From a checkpoint of a small mixture-of-experts model trained on Wikipedia.
Training: a variant of SOAP for the experts, 240M tokens, 4892 steps.
Below are experts of layer 5 (counted from 0) of a mixture-of-experts language model. Rows are named router (the router's row for the expert), down (a neuron's output weights, with its number) and show model dimensions 0-63. Each number is 128 + 32 x the weight over its row's rms, rounded and kept within 0 to 255. Numbers have three digits each.
Before each expert's rows: a language model's description of what the expert responds to. This comes from a sample of Wikipedia text that the model never trained on.

# expert 48
It responds to: Final word pieces of proper names and place names, such as -ton, -ville, -ford, -chester, -son, -ley, as in Clifton-ville, Lehigh.
router:088101168137174080144063148089145111141164099133121109160148076092148077140141156125113143101122139190121177108138138135147132163189117140104165154134132154150105097151109087086099136155130113
down0:153156105131146173148103097133123152131137133138122084147166164140135117123122174125140163103177144126157122059077171064172138094145164106155121159173147122195069141107100104191172198122190156
down1:120163161094173097121103088134115111132128154124132156099136075169141126166129174122110127165141101144106103137111095113200147140120052078156184136101090146120143135113166083116067149099145139
down2:080132147157146088066132163118129120111075143107117142122149119108119132143129152183187130103217095128177140143157169094171135186170139178200184096150158128149104125199081135141158178144160103
down3:161109142098130121118142082153118147176135108122140101105194098137161127194148166157164086129131121160133110098110207179120171181112110141207091106084179116047045095157148123154126194153107134
down4:128151155192114210113131174154107102071115100114100113076163182128089157084147105098150123070172149098150094196158109153082095131038150107120034111174164116114103102092137129149139108125150131
down5:100144123072100093152099124166086156145113141141134136188110180148053140101051107068124196136116099133120135138120240118154119072120121067126148144121125124111135121161143168154163090111144083
down6:131138166155130097143129122163110125198141115143093133142178170172094137127149206119099169183077100133133142149126120115162139102120111104141190127142109114153157126164095131122138131117147145
down7:127159195123135099145131112124139113079119061100109152122097135091168187121130064135147149190100102134076143143151178081160125133121152080161135111152162146135123045140147147114087149072142162
down8:121151105098130111115133119132157181111090101078130163095068132150138099101122103128126141134099151092138115133095090153151104153122136128129116151092082136036121118133118104071146120101175169
down9:144137095099165159115161156172093113068147107123162114105171162194102123148143090080145165153086120121113145176118147070092063122124113110168123167195144092192089118125197112128098095108162128
down10:098141098118153136104075120129153070155122114070168143136086153168056098163177116178123117179107108069116060085044021118121183201103114097150109119083116043092133117119154115120104104133054127
down11:137111112104144138168128135129166082143132154134124165122079116114161079165144081102117139139088113083164079186093255127171131077197112128150117127124140164146099117108116065099135087101121144
down12:196165077077132124100166111127154136143122127119171139148160175085146171142108136129145160108161089068075190076124106151121097122091155134071106190162165126181159151161119207094107096110132122
down13:128120165153121152064107099186124188137084138107054130187105106121123192140100187153191068170090112131072123136118142091063138181150139157096122136150130100134098156166151145135149111085144172
down14:128160089162157158124157089155132143100150143132159123111135121067115120112091146154125176187108150146181152137090211152148156118174115127115183107104139139142149077129113150137116099115111167

# expert 11
It responds to: Place and demonym names and their pieces, often after South or West, such as African, Kerala, Uzbek, plus the and pipes in sports tables.
router:119146155133161087113093163132135080134111122114108131145148117081150177160120150097144165169184104171118138190128151113094189107158076149099163141122141217183172101156135096062111139149169175
down0:127144124100123200151167131094167106082138166170115101129140081133149095136108134157157161148156081105158093124116069150205133117147098135077136162164092151147137196150079093101100171104174102
down1:200111115116128142076171159148103144117087223126099183074137156110113146138088136126127064087107158126108127078088168134067104164154102122140147159117170106153121107142149100140100092116123185
down2:137073099141200154110116084134115164144098094101071104088124121117107111092091132149134159170105108134169087157133040110136130135162104116084101161100120152101089135161160112191076107159112152
down3:082135130206197144110170165150125101174131132160136116110188109080148057120155133179141092153095135132153095106047106117117157206141156155139106097149147119126150177082141122121151118116132132
down4:114131068061188107080155184135137135159125107171107130109092127139146122099103154185166125134128092124125153134095160121098101110150108208093115115067098152087086135122101141117138125098140132
down5:192122149128106125178148046057154110106116070141127081131129137115123141121132109129094154125128112117107168134152146138044139090119110139070099166104131114178120138120086109110143124101149156
down6:076106085142112103118146063119094165113146080103104188086139085088167120115113077149059189089154099061115191148156039138131119095073085144102129092156102084174139170135134105116098069096140141
down7:116112089127138107130144121101153129177123120122179073118162155167110093186094148094132145138176079147136172137140255100098141152150149162147129125119127104154142087096075137185194118176165145
down8:131147165083165098142095132131174110179175186136150162126146127181086149140139169082123138163094119133130124187118153154142125144116106079143100149134103120096130121126118142059175143102118111
down9:087159153175152080119111178156137149127157123204136120145089146111126173110112141167130144080144157151133142118078207147150142122123077127150121128139141202118125136152099100114120104092106098
down10:133124124159139152101135117120163195140065169140166096162054096154114104139103074101120159182200140174085157158153142165085114117113144110095110106162134111112074180180134126128135202122204106
down11:162181186139070129160136136102100169106138138153124144098156131158078112150135085040113092161139148103095104123065029153079112120143106173117150106092092124110096146136148160141176101140065095
down12:103113169095111138171175116087109134092151070149149186109137122131104129163108096095078152115139097163082111105129106100150137141167111131117128147182064204152107140096137123107155132121143100
down13:101171128093133052146142146070138178156142136140174127114082121093133129087155146135127188122133124074161065196103131093171081092085170095175087134157152104115210169188157132119109121115159132
down14:112070149143158101096195147122096151114123126105116132138118187118142106105185147123133123145090172130137097144113159118181171158172086128111083067128100136147098128094077125179182119130146106

# expert 20
It responds to: Digit pieces that continue a number after its first digits, mostly years and figures, as 15|38, 16|90, 19|84, 5,3|24.
router:171127150162189120147081074086168106094109097120106134119116131147138159167146149158098093196115142116100131160113185116102190175157108131100119091133134126139112112153151096114105148173115112
down0:074134113142140184160140157125088123149107132144097125135112127060102149133123159100143123107160121101164148065075104108149148210124070190168167108112172110041090156099144116117072114120160164
down1:135142123104109159135143105122184162127105074187109139097128195138168187143123166089105150167128083111098155102129208144096157132139177182130096142182101126113095149208065175088172207139164201
down2:098069100120175189133154205139110138132113144114074099143147125056110082097081086138072146174132120141117123119108115141114166158189107125135059039131117139148119100140119178058167120182121150
down3:128074214163173117164142097124103129173126135143135133140158124064133175133110129184097125064119086127136157111124112114085118144081110129150159120088120100133094066107160106118189107102080154
down4:125105105076077143101126172146133055183115088071148156140127141160132184063144095180175124103142138160194136158090166154088119088173136138126103108130091145158103123114032111122131111169107150
down5:087078074134124123138116083095127137092174165102135156098133159120138168128114179144133142040129100178124132093083132128153135228189129103152111050100157145184134095129141206136140096147159131
down6:097164147091104157091118136139124080139182142108143065133148083164136082151147119124085159144111087110072160121175104150077122193132115135160124255087164168130125191077035140105139130128101092
down7:115103107105097097190146185109197066089161135123147074143172121125084109194112145129167115129127127124087126127201141122136159113111217174110114079155146102165147123061146096166086115141089129
down8:158149149109137156137121155116139197067152178136109171110168129096126156077141130108137113112102134137102125077109115193089140092117156103127093139134192146123078093116163148100096121073157115
down9:083167123096190098148164113108101139091162055149174147153139144147158116103136080120135033095138105104171112125136165136100101204138121095189138101127192159112094161142108130150132146113119098
down10:147131097152095165148138127104162102175168177121084100087133111087122119115111084090133106081127113145142106155110090166136155121160083102234186090142113151107151137093156158102137092152157146
down11:103124086096178076139089131078150104140063166109099192161131096154081146133129144137190081187120073139106124192099124095148143151121152168135168090133129170118121172173133107078104152085156061
down12:158153128122122092091100190138152160094093100163101156093174180132151078188117122111102114169105174104112118116163118108099179142099156135113114125160124139134116105166130073130136116121088167
down13:106108069099082155160159128145118087146165119118137147082088109082129139143135089102157177091127111135074104141117112162118181143151160132162108143128115146147145140162163096093097143165138110
down14:174155122116153122103112082073107119095119145127200108140144126106161065119132088159097176105163163131163127175169130089123148101146115130169113155085133175188107107150142124087077215081160180

# expert 22
It responds to: Cells and headers in results tables, such as Candidate, Turnout, Swing, ±%, and numbers after pipes, plus capitalized name starts like S-il-ver.
router:135063191121093120133105096163132117144083145075162132106149043170182093162135118134127094130065163103112123163104138045119134120142097148096117174126190156142139142191165039098153146137167169
down1:167094177107125113106164096119134148207133151070121056147089091083123170179110120149161150113075069127074151112163128146100121176111156110134108081129072132166115124116142093129133121182118109
down2:166124126120099191135165127159143084090151115121137107091122183108163077170125149140111074118113114129084116092139137114159127153088108077119172102141176146086125079117118099159096144106109117
down3:184155171137187102119070114132078166156116095138114096112088138150198134157135108161142097121176166174152146128155210190102116238085149151152131126171106094123146147189135112124128125144099176
down4:127094137107121188093094170159027185115134156114189089145094104114144149154145184183131138151184156134119153150180170099112144095127165128093148137101165132138063147121083195152119191121083134
down5:134089054152141166157092105098090102154103110114113117125168137132168129182147141151131107127132168122165128115085102094191093179195109096114148109095159049106161102146178133093050117154185135
down6:106175170152198108144109183121117093131167049081098109098099129124145201125138102050138103123111093108132171110149124105208124126179102170131083133112142113141126148109138180145142108121131099
down7:127111159154066107130108147138057121150113107148065135149188119139107115144099124137137141136142129068109125107110060167117143138195130147145126104179122131193111146104114162118113082116104111
down8:105135130082099103164154122113120137074141158122103101082076092133122137126131143177086104149157153132140146096101163079154140162141066171114094090066094108146151179120173145129129110083124089
down9:156141085138130141127160103143136148143090129144107122162094098085125093164179111116149075119162152131099109158144141159062131125145142117128132051125114147132095156168129155109099112167077116
down10:074144172117145084143118113090151070123084166114144110130115127111180134141151203093173119167147124086117103125123066170117160147152195064160153136126171074101135123097106173144124119153150169
down11:106125153170177118156121076136135100194182135108146132147158148165061116074102177129146114135180152190169166061117090166151147131102115088169115115164146128076127124135126069139166124089111093
down12:134095111167106091122155186092146098124146158174161153121146153103181147149179191145167169175092110125085152144101149088081140133099094169115111074145173102095116152151089136094140116099122101
down13:136084115130145116172130139117081122122127152179128140116172168179150084125134128131168146149117145130142174149168067132117104125187128087167115188102139094181121136125125132088074123116131157
down14:088124089110141098107105071128110164138148099084041065060116090117069097127130133188120187067126139153134191090152119099095153161143112152176153162158129127163154146037121127094111111089108164
down15:101131115127129143131190105116133225106194074095069086080143128174165136133081118108099140104182142117121194110172172066137128158186174204086097093130121137142122092122143112158132183126111130

# expert 12
It responds to: The word "the" before a role or kinship noun in biographies and infobox fields, as in "the second son", "the novelist", "Born:".
router:145170153158135104132118111105165119129145156084150098122112174131154193171120130090163116137144123175143174143076160102199138099184127118100138099173074137171127129111170095048124137146137152
down0:121092156166172085148181180094071115112115131092146143134113111121110142109170148130100111150074164143132144132164197167090137165077114131068112127180111156112143123148130108091089113132048154
down1:083122183135140128187139164119129158104162103137125142108180116139129110153102146141087089047159141140116124160115169083074096125149144103118131117122137092132174116154163117119136089141130132
down2:239135126130124185133191135101121140089123117106101156158161141169165090112106141142127126097222121164162190145158030125157153139121137107163146109151082181088131129102173113128165146086112153
down3:075117147134103111117179096155120145168146114169129133112134149095149140177135115139183183111154125153131101088117217141129151162113154138145126067121117096194169170146139134101102084141119065
down4:173155123156157141136155113100114147085105163094086128098165156097072057140166112107137114149103118147115093075121085143186117098162154170173162114142121132084155186088097107109124074079082162
down5:128091117118166161065146085103123113067131143190133129153133103096150037148127128183140084117106177131090138108137153152155078109157125128116142069128080116144176091166132075112090145164098130
down6:079130125139148066139106184106157146146125099126090125138117077089108138157140169092130153142105103107132154166103131146184127154111105181127154071146093130169159118136157151129073122209119110
down7:130068113087166158135093138122159111148051132178119140147153108188125148146132123127165123046195167089108103102112148184104083156123105105135097133177131128113088139096098131110077142138156126
down8:143149122102108151050061122118124090111078157152077104119113130132074097147088076168076142165160134157074115115159121108140099099121090121081099147148135063151082095148100205146095191119093141
down9:116117113101118119141100135137104079152094179154080182151142159165152096194105177153098146172194085070155167158088084124145181154125108163182112179134196169131128104145140113178138098095129126
down10:149145149092110130154068189132107150140164145123129114090133162091134119161107152098169160156110122214090142097085146072172126109101141130101169072082152143186119101122107146092176108149056118
down11:088135135119112112094081046115113078187135132152142112098095107086144162097119138159120157120153096151135125125129132118106128103167175123129100111087196118172123117125094155122085062153078156
down12:158153087141135126142056159075129162095131138115160094124137103112117125139124118147168158105125154107108141100131138138108146103061222196086102071069126120185115079131114145141120108069140144
down13:104132159098119168147115160148110061169100087126125109104115111141131085166149138101105162152138153073182131186084126093099105163115188174109093113133133146152154145116148155086203129145156054
down14:093147124125168079102126071170143145130141068140150094152127124066098137186151065133144121127097112132097125121124153157086173102148115130120106154068184150164133131118140144147083123082025113

# expert 24
It responds to: Linking words introducing examples or clauses, chiefly "such" before "as" after a plural noun, also which, because, what, well.
router:149108171125125115139169113090153081152117084132089157130106084149093151174074133117109107174061115184122161147122109095082179098150141156099122124124062134151144104093135145104155148184107116
down0:112127139103183166098151152084105138105158140099174110175133148058099100152123146103139145200136096093165109079151123148136076091096154096159147143109161183144114148171116137141140160108099063
down1:137168125162128198159132131165130160156114159093073138141144068097118099094134175182135134138102141131161088133099101184090126143134164155131128136116173122092136167140045141146170190122125104
down2:135166115080162146177139072064144142123119162112095157084170144154126094147062131060116106209170080081130081157142113121108142106128130145137158068136146131165127121076104151140144096163095131
down3:081127125181166149106105092149109178149115163084125161131142128112165153142143179086130133120160215104155096124107158120178111151148113102101138144089159187085102151104129137120111136157128104
down4:161125149107133127118106133146107146130204096085112170120161134123139057156084135080117065118145122069140135140151108088146101099097164108121158107203180076097104094171142088128089162067141089
down5:125152153144092093117160150100089104224043061150107101142147179152147155120128144125137127120097158139156158150170156135105110111113070174080153091183063139123079137101146108127135176083128121
down6:155118174124158090096087139174163097178129175091163080104064163109121107102108161127118125086103119193082126113130100146186139116104144123137174122135143172094105073083128183082137145156143097
down7:073138108100127102188140091080102106125153169129157146137115130125121085072095075140135116167153134104127100105091132158143157111187134109082080139088073090167139183088133132134173137108101095
down8:142113176160147144103130094152144204108100109122106108178165099113132132198186177095143103094140144099153105161130078126049161134127157146124130123100082156156100138155147103100124099145129178
down9:113139095143143102130135129112141107110081065148125117095066118174160138162125089146072093127144080057146077059093138147152126112167124188082149151130092157146114081138150141147178130154080160
down10:117074098111119162089087149090108150123217165110128120139185142130146045126169132089123136117140072190131136132177088139158123168154110172216147098129136132119145137151108103126133166170136114
down11:118150176124068135131138175103138161174173130119162134163139092111106170157148098173103132178186071101171182119121146180136110130156110102146176163141100156156152146067156136109118128201139138
down12:063169133100164163106112133133175115104160141143108145123185137089138117098151135164185125064154135147130091087102184057146089075150112132116113095089104142132147107101091129123138169181154100
down13:118138159128118115124163120152114164092155147127083109157137169085153115132117081082125156127131095141116143126153181156126126118133150110121136078143141119095145140150118116159166121118091100
down14:058120105129197123157181080101101066110166142098070173169122140104109128152094143194138146113094141042137174101072132118135132182111079109160154094078122143144165133115141155108123159097104201